config = dict(
    n_layer=8,
    n_experts=64,
    d_expert=432,
    d_shared_expert=0,
    moe_layers=[1, 2, 3, 4, 5, 6, 7],
    balance_bias=False,
    init_std_router=0.00769,
    lr=0.00311,
    grad_clip=1.0,
    train_tokens=584400000,
)
Below are experts of layer 2 (counted from 0) of a mixture-of-experts language model. Rows are named router (the router's row for the expert), up (a neuron's input weights, with its number) and show model dimensions 96-191. Each number is 128 + 24 x the weight over its row's rms, rounded and kept within 0 to 255.
After each expert's rows: a language model's description of what the expert responds to. This comes from a sample of Wikipedia text that the model never trained on.

# expert 36
router [188 122 108  94 133 165 143 136 123 113  82  88  94 100  99 155 122 113 123 128 135 130 153 100 112 164 129 107 116 107 123 132 144  91 116 119 134 170 177 140 135 121 106 107 133 123 134 157  85 143  87  77 125 136 152 126 143 118 143 127 126  98 180 105 145 139  90 127 129 121  84 143 149 156 160 146 141 112 147 106 126 120 133 130 119 134  81 121 128 102 107 121 123 127 151 136]
up0 [141 147 103 117 173 147 110  67 113 160  99  93 155 146 117 118  95 117 205 109 117 107 143 126 100 165  98 148 107  92 146 153 133 140 127 161  82 112 147 144 136 109 135 133 112 159 107 145 122 152  89 117  94 177 135 151 147 110 106 152  88 141 144 149 137  95 124 137 111 151  98 126 157 129  67 132 161 137 130 125 112 135 120  85 105 127 103  93 121 153 117 139 126 127 133 153]
up1 [102 137 146 157 152  75 134 110  91  75  94 101 124  95 126 138  92 130 139 137 153  77 112 124 110 139 122 123 129 123 118 145  80 147 170  94 102 110 107 158 132 156 182 100 148 114 124 146 150 144 110 131 146 151  95 162 123 128 120 129 142 124 137 135 160  81 151 100 102 133 108 121 112 158 124 186 140 139 169 114 140 144  89 120 146 153  94 150  98  87 143 153 113 126 160 132]
up2 [129  67 114 106  84  88 144 142 151 178 137 106 147 126 190 117 113 146 135 128 127 127 185 114  88 166 106 109 120 135 146 159 149  99  89 155 133  88 138 136 156 154 140 125 110  91 117 136 122 109 136 139 132  98  99 151 103 126 113 104 123 184 102 114 126  97 115 118 182 107 149 114 169 119 145 107 119 133 129 159 111 141 110  86 129 110  92 142  85  94 135 142 109 130  86 114]
Structural markup at line starts: table pipes, list dashes, colons after infobox labels, line breaks and == heading markers, e.g. Born:, Genus:.

# expert 13
router [144 105 114 115 111 135 150 103  98  97 115 104 105 104 103 152  96 150 124  96 140 132 147 125 119 167 156 119 107 125 150 156 119 101  98 170 150 154 126 151  98 116 112 102  84 106 155 153 119 144  94 113 133 116 142 103 102 141 143 167 154  95 140  96 168 149 110 106 148 107  95 151 114 145 141 142 153 150 152 122 164 149 135 133  95 145 118 110 156 101  99 112  95 148 158 144]
up5 [148 138 135 115 115 135 137 136 146 125  89 106 119  87 100 180 110 157 140 125 108 137 148 119 146 133  69 131 152 191 121 110 144 146 138 164 115 150 132 119 111  93 104  91  87 144 127 120 100 140 157  76 122 121 118 122  96 130  91 119 134 126 179 138 125 120 104 127 158 110 137 149  91 113 106 106 144  74 168 140 161 139 118 192 136 116 123 118 142 128  90 109  97  94 126 152]
up6 [103 114 159 108 126 161 124 159 138  93 149  89 112  99 150 151 126 110 139 158 137 180 101 127 133 159 141 106 142 103 141 138 132  85 138 139 132 177 115 130 115 127 133 123 172 118 112 133 146 162  94 133 139  97 101 106 122 147 131 143 134 138  54 157 141 144 109 174 136 159 120 185 103  86 143 111  93  70 108 161 151 137 167  76 141 112  95 125 130  77 123  98 131 170 129 117]
up7 [131 135 145 112 126 109 169  80 146 119 121 120 123 130 152  98  93 148 141 121 141 135  97 160 110 144 207 106 130  79 153 108 160 113 141 106 126 133 146 155  83 110 122 146 103 115 149 166 106 147 116 100 123 139 135 144  55 115 139  91 166 149 160 121 149 122 101  86 101  90 114  96 117 121 171 138 125 130 129 133  83 105  91 126 118 140 110 126 137  83  79 130 130 112 117 135]
Line breaks, sentence-final periods, and common verbs like was, had, announced, gave, plus pronouns him, them, we, in biography and list text.

# expert 38
router [145 106 114 116 111 136 150 104  98  97 116 104 106 104 104 153  95 150 123  96 139 134 148 125 118 166 156 118 108 124 149 157 119 100  98 171 150 155 126 151  98 115 113 102  84 106 156 154 118 144  94 113 133 117 142 104 102 142 142 168 154  95 140  96 169 149 109 105 149 107  96 150 113 144 141 141 154 149 152 121 164 150 135 133  95 146 120 109 156 101 100 112  94 149 159 144]
up0 [143  96 100 106 126 153 127 134 131 141 181  94 123 131 146 138 150 129 158 164 125  80 108 115 118 126 130 131 134 126 110 138 165 147  86 145 141 142  98 143 130  93 129 106 150 152 134 135 152 101 105 100 135  99 138  98 154 164 115 115 128 124 152 101 111 134 121  75 150 103 127  83  89 121  85 103 108 113 115 117 148 151 110  94 100 136 116 103 139 140 125 120 100 125 130 152]
up1 [ 87 108 133  86 109 114 139 108 159 125 165  88 126 139 112  74 133 148 121 116 167 113 130  95 138 114 113 104 112  98  97 100 137 195 149 154  92 112 136 151 113 120 104 127 160  86 153 119 145 116  99  73 139 121 161 111 131 112 109 141 166 110 101 127 132 169 158  98 196 115 105 111 150 126 118 134 104  93 138 123 139 122 147 113 150 159 160  95 172 132 131 105 108 144 127 117]
up2 [117 148 147 134  98 141 149 109  92 100 129 146 107 157 116 132 155 154 147 133 136 120 172 119 149 138 123 149 109 108 124 108  93 101 145 111  88 122 148 155  97  98 133 151  84 141 151 115 159  97 123 139 174 122 167 158 104 117 152 132 124 119  83 109 131 103 140 117 131 111 100 170 147 123 148  76 156 104 126  95 144 149 143  96  92 107 107 137 128 134 117 140 142 127 102 160]
Markdown table separator rows, the piece Pl in names and words (Mar del Pl-ata, Pl-ans), and ordinary nouns and verbs like stage, time, been, pass.

# expert 54
router [144 106 114 116 110 136 150 103  99  97 116 103 106 104 104 152  94 149 123  97 139 133 148 125 119 166 156 119 107 125 150 157 120 101  97 170 150 155 127 153  98 115 114 101  85 105 155 153 119 143  93 113 134 117 141 104 101 141 143 168 154  95 140  96 168 150 110 106 150 107  96 151 114 144 141 142 154 148 152 120 165 149 136 134  95 146 118 110 156 100  99 113  96 148 159 144]
up0 [171  87 116 137 111 152  60 123 145 131  99 125  98 120 141 139 100 164 105 151  74  84 145 134  92 108 182 108 119 124 127 168 154  94 130  97 146 112 133 106  57 124 122 130 131 133 113 212 146 120 152 132  92 177 116  90 120 142  81 136 169 136 149 143 146 154 130 136 146 135 137 127 133 131  50 135 142 127 143 160 150 124 174 125 130 138 141 110 113 125 131 131 117 133 137 124]
up1 [ 90 182 133  67 115 103 125 154 124 112 121  95 100 132 103 128 106 136 137 128  74 155 119 129  94 136 127 155 128 166 163 120 151 177 143 110 124 161 151 106 140 140 109 151 108  97 119 171 149 126 151 102 126 110 139 118  73 117 137 162 131 102 188 113 129  89 150 160 126 116 134 131 111 115 143 130 121 132 142 198 124 127 128 149  76 131 104 151 128 122 111 130 114 154 106 156]
up2 [118 135 120 155 143  93 118 141  41 183 132 100 128 139 113 120 171 148 117  92 131 128 129  89  95 118 102 160 105 127 136 141 125 144 114 119 119 119 163 149 152 124 128 140 125 116 141 112 140 140 111 156 143 109 128 124 130 110 150 105 120 131 124 102 100 169 186  98 144 136 142  80  86 138 131 116 115 123 144 161 149 130 128 103 145 155 109 132 162 141 100 106 129 156 189 100]
Geographic name starts and words like Mount, Gan, Ang, Pas, Lim, orbit, summit, thick, often in minor-planet or sports tables.

# expert 23
router [145 104 112 112 113 134 147 101 100  97 114 103 107 106 101 149  93 150 120  98 142 131 143 127 124 165 156 120 113 131 148 155 118  98  98 165 148 157 125 157 101 113 116 105  87 114 155 159 116 135  96 112 130 118 135 104 104 152 147 176 154  94 133  93 166 148 115 106 143 109  93 149 120 143 138 140 154 144 153 121 161 147 134 137  95 144 122 104 158  98 103 118  95 148 158 145]
up0 [161 109 148 149 115 169 140 149 199 130 136 117 137 116 105  88  98 111 150  91 105 112  92 139 111 127 152 127 106 121 131 149 155 120 116 147 115 151 160 118 145 115 132  69 122 142 148 162 154 140 127 117 129 127 104 163 142 110 143 137 131 120 103 134 179 158 114  65 137 136 137  76 196 131 102 156 158 110 139 120  94 150 113 142 103 161 149 114 102 127  99 148 147 100  58 128]
up1 [156 122  82  93 113 132 147 103 118 128 107 153 117 167 127 151 113 101 134  96 145 121 124 138 139  85 141 123  80  90 127 130 113 115  95 144 130 111 164 158 119 159 133  68  92  92  92 105 126 107 118  89 121 139 113 121 133  93 104 142 182 108 151 147 148 151 120  97 142 125  92  73 117 123  76 152 139 127 111 115 136 113 156 115 105 153 147 143 135  76 101 123  90  94  75 118]
up2 [108 164  68 129 121 101 137 136 114 122 128 114 116 150 156  98 140 145 122  94  98 149 112 128 101 108 152 105  71 136 116 150 142 151 134 128 133 107 115 140 140 134 125 128 124  90 116 127 131 127 123 137 125 133 139 147 148 151 144 142 116 139 110 110 108 153 102 123 151 148 129 162  86  90 161 136 130 150 168 135  94 135  98 138 157 172  89  95 110  99  80 130 150 133 122 108]
Hyphens, en dashes and slashes between numbers in year ranges, ISBNs, scores and codes, e.g. 2008–2013, 12-7-6, 6/8.

# expert 33
router [146 107 114 116 111 136 151 105  99  97 116 104 106 105 105 154  96 150 124  97 139 131 148 124 119 165 157 119 110 124 149 156 120 101  99 171 149 156 128 152  99 116 114 103  85 107 155 153 120 143  96 113 134 116 141 105 103 141 143 168 155  93 140  97 168 150 109 105 149 107  95 150 114 144 141 141 153 149 153 121 165 149 134 134  95 146 119 110 156 101 100 113  95 149 159 143]
up0 [154 116 108 103 150 124 135 134 136 168  70 103 127 128  94 126 116  92 108 135 129 154 134 130 108 152 106 114 112 130 136 176 114 115 143 129 104 170 101 147 110 103 129 149 163 152 137 123  94 155  95 116 109 122 153 124  77 135 106 168 107 142 107 104 156 117 115 122 156  80 111 157 140 142 154 127 134 143 145 128 111 178 163 124  97 126 178 168 138 157 201 105 152  83 112 110]
up1 [152 153 113 101 142 145 161 135 129 123 108 132 140 127 138 164 131 112 125 145 107 126 144 158 115 148 143 147 161 140 109 183 123  89 107 129 129 152  93 114 130 140 121 129 154 137 134 118 128 149 115 134 130 124 118 131 118 135 132 121 171 125 136 143 117 135 181 187 113 143  87 166 128 114 156 152 189  74 175 140 157 135 103 122 127 120 147 155 104  96 142  72 112 136 150 158]
up2 [149  98  97 165 153 111 128 151 124 168 172 120  85 117  97 157 123 184 145 127 114 132 160 129 103 109 126 129 142 122 122 157 118 144  97 147  94 137 129 140 121 107 143 139 148 136 105  84 128 109 106 119  84  99 150 195 109 114 131 127 132 100 139 152 120 113 146 146 152 102 144 150 138  96 130  99 133 141 143  99 158 138 105  93 110 132  98 112 118  86 163 135 106 126 102 161]
Closing == or === marks of section headings like ===Group B===, plus closing parenthesis-period and quote-period endings.

# expert 19
router [146 106 114 116 111 136 149 103  99  96 115 103 105 104 104 152  96 149 123  96 138 134 147 126 120 167 155 118 111 124 149 157 118  99  97 170 149 155 128 151  99 116 113 102  85 105 155 154 120 141  95 112 133 117 142 104 102 142 142 169 153  94 139  97 168 150 108 108 149 107  96 151 110 144 141 142 154 148 152 120 164 149 135 135  95 144 119 109 156 100 100 113  95 148 158 144]
up0 [158 104 136 130 181 125 142 130 123 116 120 132 127 132 118 162 121 120 117 101 182 132 134 132 135  87 125 113 176 102 157 159 151 124  85 102 124 130 142  92 147 113  99 138 149 134 133 166  89 171 115 124 126 132 167  66 142 100 142 155 113 142 160 105 160 151  94 109 110 128 110 117 123 141 112 100 111 128 125 160 152 159 147 124 125  89 107 157 147 189 140 128  87 160 129 140]
up1 [133 147 130 126 115 144 153 126 181  89 146 116 132 141  98 141 107 122  92 145 154 192 146 127 102 147 120  99 104 124 111 118 147 100 165 148 154 168 156 160 108 172  97 128 139 103 129 161 109 143 128 115 114 118 135 121 119 125 106 186 102 162 144 122 111  99 125 115  95 140  98 128 111 176 127 135 103 103 147 112 161 124 157 116 120 131 147  85 155 145 132 129 120 114 153 142]
up2 [133 101 133 125 116 124 186 122 101 135 119 144  96 154  76 117 121 145 131 138 149 108 157 150 132 147 150 116 125 143 118  99  75 153 126 114 157 150 135 137 135  97 144 125 136 129 135 110 155 108  73 126 128  97 134 134  73 116 105  99 158 141 112  98 131 154 118 177 109 148 156 152 120 122 134 158 152 131 138 130 142 102  70 119 173 111  90 142 140 150 121 110 102 177 128 169]
Words naming an installment or division, such as Part 1, Episode 2, Group B, season, Series, Leg, often before a number.

# expert 53
router [145 105 113 116 111 136 150 103  98  96 116 104 105 104 104 152  95 149 122  97 139 131 147 125 119 166 156 119 109 125 149 158 119 100  98 170 150 155 127 151  98 115 113 101  85 106 154 153 120 142  94 113 134 116 141 104 102 142 143 168 154  94 140  96 167 149 109 105 149 107  96 150 114 145 142 142 153 149 153 121 164 149 136 133  96 146 119 109 156 101  99 112  95 149 159 144]
up0 [147 156 136 109 172 170 150 133 144 128 153 152 113 132 125 159 118 111 164 162 125  73 145 104  67 118 154 100 132 150 125 105 163 122 137 125 116  98 128 114  97 161 151 151 148 122 137 132 123 125 143 117 128 105 104 124  88 138 112 148 115  99 133  87 150 107 122 102 148 132  91 131  93 105 106 142 144 121 102 114 161 118 123 104 122 131 120 104 114 128 117 173 140 128 118 134]
up1 [123 127 118 133 121 150 146 175 113 156 136 116 108 110 122 119 138 118 163  92 116 108 156 135 162 131 140 137  93 120 127 138 113 111 111 159  94 148 138 123 129 113 108 120 139 143 111 101  95 126 145 160 138 150 108 122 105 160 115 144 134 154 143 165 147 130 111 129 111 142  97 139 129 130 143 143 103 129 175 152 162  84  97 119 138 130 114  76 142 126 139  92 128 140  86 192]
up2 [166 134 157 126 129 123 132 142 133 110 152 149 133 132 157 144 103 163 131 111 147 104 126 136 129  93 100 135 127 112 159 190 102 111 130 171 148 122 123 171 132 111 148 139 134 127 128 133  90 180  74 113  98 106 133 113 121 107 164 164 129 111  98 141  97 128 135 138 130  97 124 125 131  95  56 118 119 148 185 144  98 165 125 147 104 115 130 125 162 146 169 165 138 115 143 143]
Two-digit numbers in dates and measurements (21 September, 40 mi), opening parentheses, closing == of section headings, and spaces before Chinese names.

# expert 8
router [145 105 114 116 111 136 150 104  99  97 115 104 106 104 104 152  95 150 124  97 140 131 147 125 119 165 155 119 109 124 149 157 119 100  98 171 150 155 127 152  98 116 113 102  84 107 156 153 119 142  94 114 134 116 142 104 102 141 143 168 154  94 141  96 169 149 109 105 150 107  96 150 113 145 141 142 153 149 152 122 165 149 136 134  95 145 120 110 156 100 100 113  96 149 159 144]
up0 [124 101 145 136 142 153 179 131 129 126 126 113 137 172 109 132 139 145 133 130 127 149 128 104  91 116 108  90 181 122 148 150 131  90 130 117  91 125  87 132 138 145 151 133 141 141 115 118 120 151 143 103  92 154 152 133 137 111 137 170 103 127 122 145 147 130  97 124 158  79 103 182 107 148  95 118  89 111 150 159 101 112 155 118 120 117 104 105 103 178 156 107 120 119 174 109]
up1 [138 157 116 110 136 138 118 142 140 106  98  90 121 174 127 177 112 156 133 124 156 116 178 112 151  91 118 121 112 108 128 167 164 137 159  75 139 122 130 157 142  92 114 162 147 151 152 144 149 133  68 170 160 120 136 152 147 129 156 102 147 115 119 175 167  90 118 121 138 144  96 103 131 100  89 148 142 129 136 167 132 142 145 150 125 120 117  98 178  98 160 100 103 122 134 146]
up2 [145 136 126 133 160 126 137 135 103 121  92 169 177 121 136 179 126 143  93 156  83 158 116 110 137 114 155 116 140 148 108 112 192 141 121 115 118  96 145 143 134 101 168 115  99 121 148 135 112 117 124 163 144 132 107 116  92 111 107 173 115 129 125 143 145 116 134 137 134 104 155 121 127 109 158 117 132 150 166 141 143 124 132 143 130 125 117  91 160 133 134 114 112 136 115 150]
Opening parentheses before glosses like (died, (AFL), "Act" after law names, and first pieces of surnames such as Sc(alia), Dec(k), Mar(ino).

# expert 37
router [145 106 114 115 111 137 149 104  99  97 116 104 106 105 104 152  95 149 123  97 138 133 147 125 119 167 155 120 108 125 149 156 120 101  98 170 149 156 126 151  98 116 114 101  85 105 156 154 121 141  94 113 134 117 141 103 102 142 143 167 154  95 139  96 170 150 110 106 149 107  96 150 114 144 142 142 153 148 152 121 163 150 135 134  95 146 119 109 156 101  99 112  94 150 158 144]
up0 [127 118 111 105 147 108 108 158 107 118 140 133 120 143 128 157  92  86 133 122 130 151 150 120 134 143 146  98 108 112 134 121 104 144 119 136 168 105 138 100 133 147 140 151 128 170 124 141 113 142  65  97 141 117 122 114 155 112 115 117 116 134 138 127 138 171 125 175  67 146  98 178 153  99 138 121 139 155 127 189 119 176 150 136  83 151 114 169 165 132 156 137 113 122  92  96]
up1 [123 162 109 105 126 100 189 157  89 160 123 163 159 155  62 159 153  91 120 127 129 153 165 109  93 129 126 132 113 106 128 106  81 147 127 123  81 146 148 128  78 124 152  90  87 113 134 101  88 135 121 116 149 163 135  99 119 105 114 129 139  96 120 138 130 129 120 144 122 128 108 207 143 123 139 132 170 129 194 140 110 114 139 143 191 128 115 167 157 133  99  97 116 111 144 135]
up2 [131  86  76 147 117 144  96 117 147  55 139  80 143 146 148 133  97 122 117 122 144 110 143 137 132  96 114 142 153 151 125 107 162  90 108 123 125 112 141 122 150 134  88 108 172 140 125 132 146  98 149 105 139  95 127 126 102 114 174 158 141 157 125 147 156 126 147 134 144 114 129 109  84 138 115 126 138  78 157 122 141 123 133 105  91  97 135 124 113 106  86 118 138 100 121  90]
Civic and political words such as local, election, national, security, unknown, plus prefixes un- and months, often in tables.

# expert 21
router [144 105 114 114 111 136 150 103 100  97 115 104 105 104 103 152  96 149 124  97 139 133 146 125 120 168 156 119 108 125 149 156 118 100  97 170 150 155 126 152  96 115 113 102  84 105 155 154 120 140  94 113 132 117 142 104 102 144 142 168 154  94 139  95 168 149 110 106 148 107  95 151 114 144 142 141 153 149 152 120 166 150 134 134  96 145 119 109 155 101 100 113  94 149 158 144]
up0 [129 139  89 177 137 127 161 115 134 141  95 119 155 138 120 151 116 140 114 198 102 171 100 125 170 126 131 111 101  85 106 135 135 135 116 100 121 112 159 118 144 105 111 114 141 140 133 168  99 118 120 151 142 128 137 126 120 126 127 150 106 130 126 102 148 140 123 151 172 155 106 100 128 144 102 130 145 135 150 177 140 143 112 139 153 136 139 136 124 125 139 107 162 147 170 124]
up1 [ 84 118 116 127 150 123 115 123 109  86 130  90 115 149 143 111 156 182 129 132  80 134 131 114 156 106 121  89 159 142 149 154 168 166 129 131 117 120 124 130  86 129 139 180  72 100 142 148  95 142 139  89 104  86 169 132 147 152 141 129 134 129 147 120 152 147 107 120 148 127 112 130 142 107 154  98 177 137 106 129 171 137 125  82 152 119 103  86 117 130 143  91 124 145 126 115]
up2 [ 94 101 135 123 118 126 109 134 111 129 150 153  78 111 141 153 163 147 141 133 121 134 149 136 161  93 137 142 166 129 108 170 137 130 185 131 159 134 162 125 113 129  87 137 115  67 136 100  86 128 118 126  89  74 148  85 136 120 156 139 146 102 160 111  90 132 102 142 133 148  94 150 111  92 130 151 155 125 103 125 120 128 165 140 137 142 145  95 156 108  88 131 130 158 172 132]
Closing parentheses and media or music nouns in discographies and filmographies, such as album, CD, DVD, musician, plus section headings like Background and Cast.

# expert 5
router [146 105 114 116 111 136 150 103 100  96 116 103 105 104 104 153  96 149 123  96 140 132 146 126 119 167 155 119 108 124 148 157 117 100  98 172 150 156 127 152  98 116 113 102  84 105 155 154 120 142  94 113 134 117 142 104 103 142 143 168 153  94 139  97 167 149 109 106 149 107  96 151 114 143 140 142 153 150 153 121 162 149 136 133  95 146 118 110 157 101  99 112  95 149 158 143]
up0 [109  89 171 116 126 140 144 147 109  79  74 164 128  99 121 147 118 127 124 142 136 152 138 140 102 171 156 137 161 139 133 163 172 142 128 105 123 126 140 125 106 145 133  95 145 130 177 151 110 125 139 133 144 128 149 142 140  73  92 132 173 104 169 129 135 137 135 129 158 106 116 109 122 131 143  74 123 109 139 128  45 131 118 127 125 140  50  99  97 109 132 125 109 127 160 141]
up1 [ 99 128 144 114 128 135 171 113 148  95 135 126  84 144 143 136 109 130 131 154 139 123 105 113 118 165 153 119  83 172 179  90 115 129 106 104 140 159 111 170  69 138 124 140 132 150 164 166 136 115 100  92 152 108 113 156 121 151 164 134 156 118 116 130 101 160 121  90 107 149  85 141 126  89 144 143 128 153 150 145 111 133 158 178 153 142 128 148 129 166 135 123 131 140 122 167]
up2 [128 142 138  88 139 143 161 138 169 128  89 120 123  84 133 159 119 139 149 112 116 130 142 110 155 114 133  73 134 113 131 124 154  87 159 123 116 115 128 123 140 125 136 131  96 132 110 114 138 138 104 135  90 107 119 149 118 101 110 162 159 130 137  93 120 129 115  97 146 110 112 131 122 101 115 124 125 123 116 105 140 154 147 103 112 143 149 144 142 130  92 126  98 139 152 115]
Word starts and name pieces in sports and lists, such as Actor, General, city, pr-, plus LaTeX \frac and chemical-name brackets.

# expert 43
router [145 107 113 116 111 136 150 104  98  96 116 103 106 105 104 152  95 150 123  96 140 132 147 125 120 166 155 119 107 125 148 157 119 100  98 170 151 155 127 152  99 115 112 101  85 104 155 154 119 143  94 113 133 117 142 104 102 142 142 168 153  95 140  96 169 149 110 106 149 106  96 151 114 144 141 142 153 149 153 121 164 150 136 135  95 145 120 110 156 101  99 112  95 149 158 144]
up0 [112 114 103 105 105 112 136 164  87 148 155 142 120 131 152 155  80 162 134  73 150 122 167 151 155 155  85 155 124 127 152 166 111 164 129 132 149  77  93 139 122 153  86 124  94 115 159 165 163 111 107 127 160 162 112 118 141 119 123 126 170 133 127 148 132 135 127 132 111 145 122 143 167 136 131 138 147 157 141 110 105 166 183 132 132 123 105 101 128 137 127 105 109 109 156 106]
up1 [143 138  99 140 149 132 114 123 109 144 121 132 133 116 140 145 171 120 155 108 131 127 127 158  93 130 130 121 132 128 137 135 160 139 109 145 136 137 126 161 160 111 113 133 124 103 128  98 126 147 161 118 140 104 167 132 116 111 181 140  91 156  98 104  87 123 144 162  94 130 133 143  84  94 127 110 106 134  82 109 157 142 135 153 150 130 138 150 135 103 156  87 135 153 154 113]
up2 [116 112 125 116 105 113 105 138 110 109 162 115 108 105 110 158 104  84 164 124 133 157 164 100 163  93 147 136 130  85 134 121 170 139 156 161 120 113 149 142  98  94 135 136 142 122 163 147  98 128 121 124 118 123 141 110 117 143 124 107 163  83 157 137 136 149  96 187 172 136 136 175  98 137 144 157 130 145 102 132 149 191 150 162 151 147  92 115 151 122  98 135 121 129 125 144]
Line breaks ending Markdown table rows in sports and election tables, and given names like Robert, Edward, Cec in tables.

# expert 58
router [134 122 132 130 116 128 146 119 116 135 119 108 107 135 129 157 132 124 111 109 142 130 131 144  98 144 122  89 110 100 143 131 109 118 117 129 189 123 194 157 144 101 146 130 131 129 145 154 147 108 139  35 134 124 157  95  94 138 142 114 115 106 137 127 123 184 135 134 133 100  64 132 130 121 142 137 160 161 145 109 129 156 164 102 126 137  94 128 147 118 130 107 109 163 136 121]
up0 [112 157 120 112 121 119 112 108 158 185 158 101 127 167 101 112 112 111 111 122  96 132 125 131 130 170 147 133 119 118 160 147  97 116 148  97  93 130 116 150 113 154 130 156 104 118 119 125 130  84 103 180 109 122 121 108 170 124 121 192 131 132  78 147 177 142 133 126 124 173  95 129 112 107 138 119 195  85 131 114 128  89 117 138 116 154 117 143  94 103 159  92 111 118 112 153]
up1 [144 138 107 125 136 140 152 103 149 121 138 148 136 106 158 112 120 128 121 114 123 136 111 135 134 151 167 170 148 124 129 136 127 143 116 134 184 137 113 128 105 148 115 124 178  97 116 129 116 109 113 109 139 112 108 110 117 141 149 113 127 120 163 107 120  95 168 131 155 123 169 143 157 151 123  88 157 140 163  99 115 150 135 121 105 149 114 176  97 113 147 125  96 117 158  97]
up2 [102 135 128 128 155 119  97 106 150 124  97 120 114 166 200  92 139 146 152 128 170 122  94 164 129 103 139 122 148 133 106 113 127 120 127 120 116 139 136 126 137 133 166 117 117 132 147  59 136 113 147 138 114 120  82 125 136 147 159 145  99 136 136 133 132  93 134 142  87  97 125 121  97 121 124 106 115 100 116 148 137 108 127 139 136 127 142 154 132 106 143 115 126 166 150 143]
Pipe separators between table cells and semicolons in flattened tables, often after numbers, coordinates or names in sports and election results.

# expert 27
router [145 106 114 116 111 137 150 104  98  97 116 103 105 105 104 153  95 150 124  97 140 133 148 125 119 167 157 119 109 125 149 158 120 100  98 170 150 155 126 151  97 116 113 102  85 106 155 155 119 144  94 114 135 117 142 103 102 141 143 168 154  94 140  96 168 149 110 106 149 107  96 151 114 146 141 142 153 149 152 120 163 149 135 133  96 145 119 109 157 100  99 112  95 148 159 144]
up0 [ 98 165 107 107 148 123 124 114 139 117 117  91  87 136 122 137 140 159 129 124 139 118 143 102 104 121 144 132 166 143 102 137 119 143 156 142 190 173 139 152 178  94 119 124 162 128 135 105 121 142 151 164 167 137 124 133 103 159 101 119 150 118 108 167 127 127 132  82 164 176 138  92 130 180 120 115 114 151  75 171 123 118 131 126 123 140 122 169 170  91 152 160 112  82 123 121]
up1 [154  89  75 172 143 131 126 153 124 160 108 164  87 136 129 189 152 146 128 164 164 150 122 137 142 161 167  84 138 139  99 164 116 140 107 148 132 155 119 176 147 105 120 124  87 119 140 131 138 124 115 155 107  81 132 158 161  93 106 115 136 134 165 123 151 125  86 105 135 163  77 138 133 136 129  99 136 147 163 145 111 181 158 101 147 132 149 157 152 129 139 139  90 135 143 131]
up2 [ 92 124 121 104 139 140  89 132  94 118 141  93 144 125 126 107 116  99 169 139 115 137 112 153 100 123 139 125  98 181 144 124 138 121  52 135 102 146 128 107 163  79 120 106 131 124 131 137 153 139 115 183  92 149 131 141 113 119 128  61 130 128 117  96 126 140 119  81 142 132 111 132 116 117 159 114 109 137 122 132  89 152 118 122 141 134  82  75 155 139 124 180 131 131 100 135]
First pieces of German and other names such as Sch-, M-, La, plus nouns after "the", such as main, potential; Mount Lemmon entries.

# expert 52
router [145 106 114 116 111 136 150 105 100  96 116 103 106 104 105 152  95 149 123  96 139 132 147 125 119 167 157 119 108 124 149 157 119 101  98 170 150 156 126 151  99 116 113 101  85 106 156 153 120 143  93 113 134 117 142 103 102 143 143 168 154  95 140  96 168 150 109 105 149 108  95 151 114 144 141 141 153 149 152 121 164 149 136 135  95 145 119 110 157 101 100 112  95 149 158 144]
up5 [123 169 109  91 126 106 134  68 119 104 123 125 117 131  75 173 112 156 109  86 117 137 138 129 101 138 135 135 127 104 118 102 132 112 180 106  83 117  93 125  88 106 111 130 112 158 130 103 102 161 120 129 124 103 135 101 130 118 134 145 121 151 104 161 135 134 109 121 121 121 124 110 149 163 116 167 137 108 127 102 121 171 143 134 109 108 107 118 143 128 141  98 115  95 169 113]
up6 [142 126 132 117  86 122 114 106  43 118 112 101 174 152 107 150 148 199 134 139 160 149  87 108 115 115 103 127 128 147 114 144 129 122 158 125 157  78 113  98 101 116 139 120 136 186 149 120 112  91 129 155 126 108 119 133 156 150 135  81  99  99 164 148 140 153 118 133 106  95 145 146  98 114  86 136 169 130 129 106 117 125 120  95  88 125 153 116 164 129 109 113 108 143 107 117]
up7 [137  93 146 110 156 113 130 114 121 144 153 175 137 153 146 114 115 104 161  95 100 108 124 169 127 151 148 112 105 114  96 103 123 153 174 137 132 178 117 126  98 112 144 126 147 104 157 133 147  66 132 139  82 146 142 132 108  70 140 162 143 119 104 124 136 107 120  63 142 105 120 119 100 120 128  92 127 146 147 179 131 124 120 121 108 158 127 137 136 129 145 110 128 144 134 147]
St/Saint in place and club names, and words opening table cells or list items, such as UTC, Gallery, Squadron.

# expert 0
router [146 107 114 117 110 136 149 104  99  97 115 104 105 104 104 153  95 150 123  97 139 133 147 125 121 166 157 120 108 125 149 156 119 100  97 171 151 155 126 152  98 116 114 102  83 106 156 154 119 142  94 114 133 117 142 104 102 142 142 168 155  95 140  96 168 150 109 105 149 107  96 151 113 144 140 142 153 149 151 121 165 150 136 135  96 145 119 110 156 101 100 113  95 149 159 144]
up0 [112 152 159 125 117 139 140 181 151 117 110 105 157 127 101 138 125 139 142 105 164 111  97 133 148 101  99 100 139 110 154 155  96 130 120 135 135 172 150 133 119 114 122 124 155 137 165 160 114 163 121 130 120 108 135 120 163 117 107 154  93 107 171 139 137 158 141 164 146 144 113 117 148 142  96 175  88 137 123  85 135 152 140 117 144 139 132 128 116 157 126  73 134 146 117 117]
up1 [ 93 101 131 123 102 130 137 108 122 115  97 131  78 148 188 143 122 162 131 122 139 179 104  81  81 129 109 139 127 104 159 137 114 141 107 157  85 145 132 153 107 117 128 118 149 151 153 155 110 134 131  98 131 134 116 139 134 129 136 155 101 122 178 134 176  97  95 131 143 121  85 113 119 121 142 121 143 116 102 125 126  93  98 111 129 163 130 133 155 132 143 152  60 169 127 141]
up2 [124 144 132  97 102 135 165 151  90 157 128 130 119 149 123 145 142 149 189 118 133 108 175  95 138 111 108 161 152 120 143 122 151 141 187 102 146 121 131 109 160 121 151  95 130  97 112 112 139 105 125 129 155 106 104 113 132 146 116 143 136 114 159 128 153 122 130 134 165  87 140 175 110 143 152 131 167 104 143  79  79 164 132  85  88  62 155 142 127 114 128  96 134 127 130 170]
Digits inside LaTeX formulas such as sum_{i=1} or frac{1}{3}, plus capitalized word starts like St, K, Boston, Chris.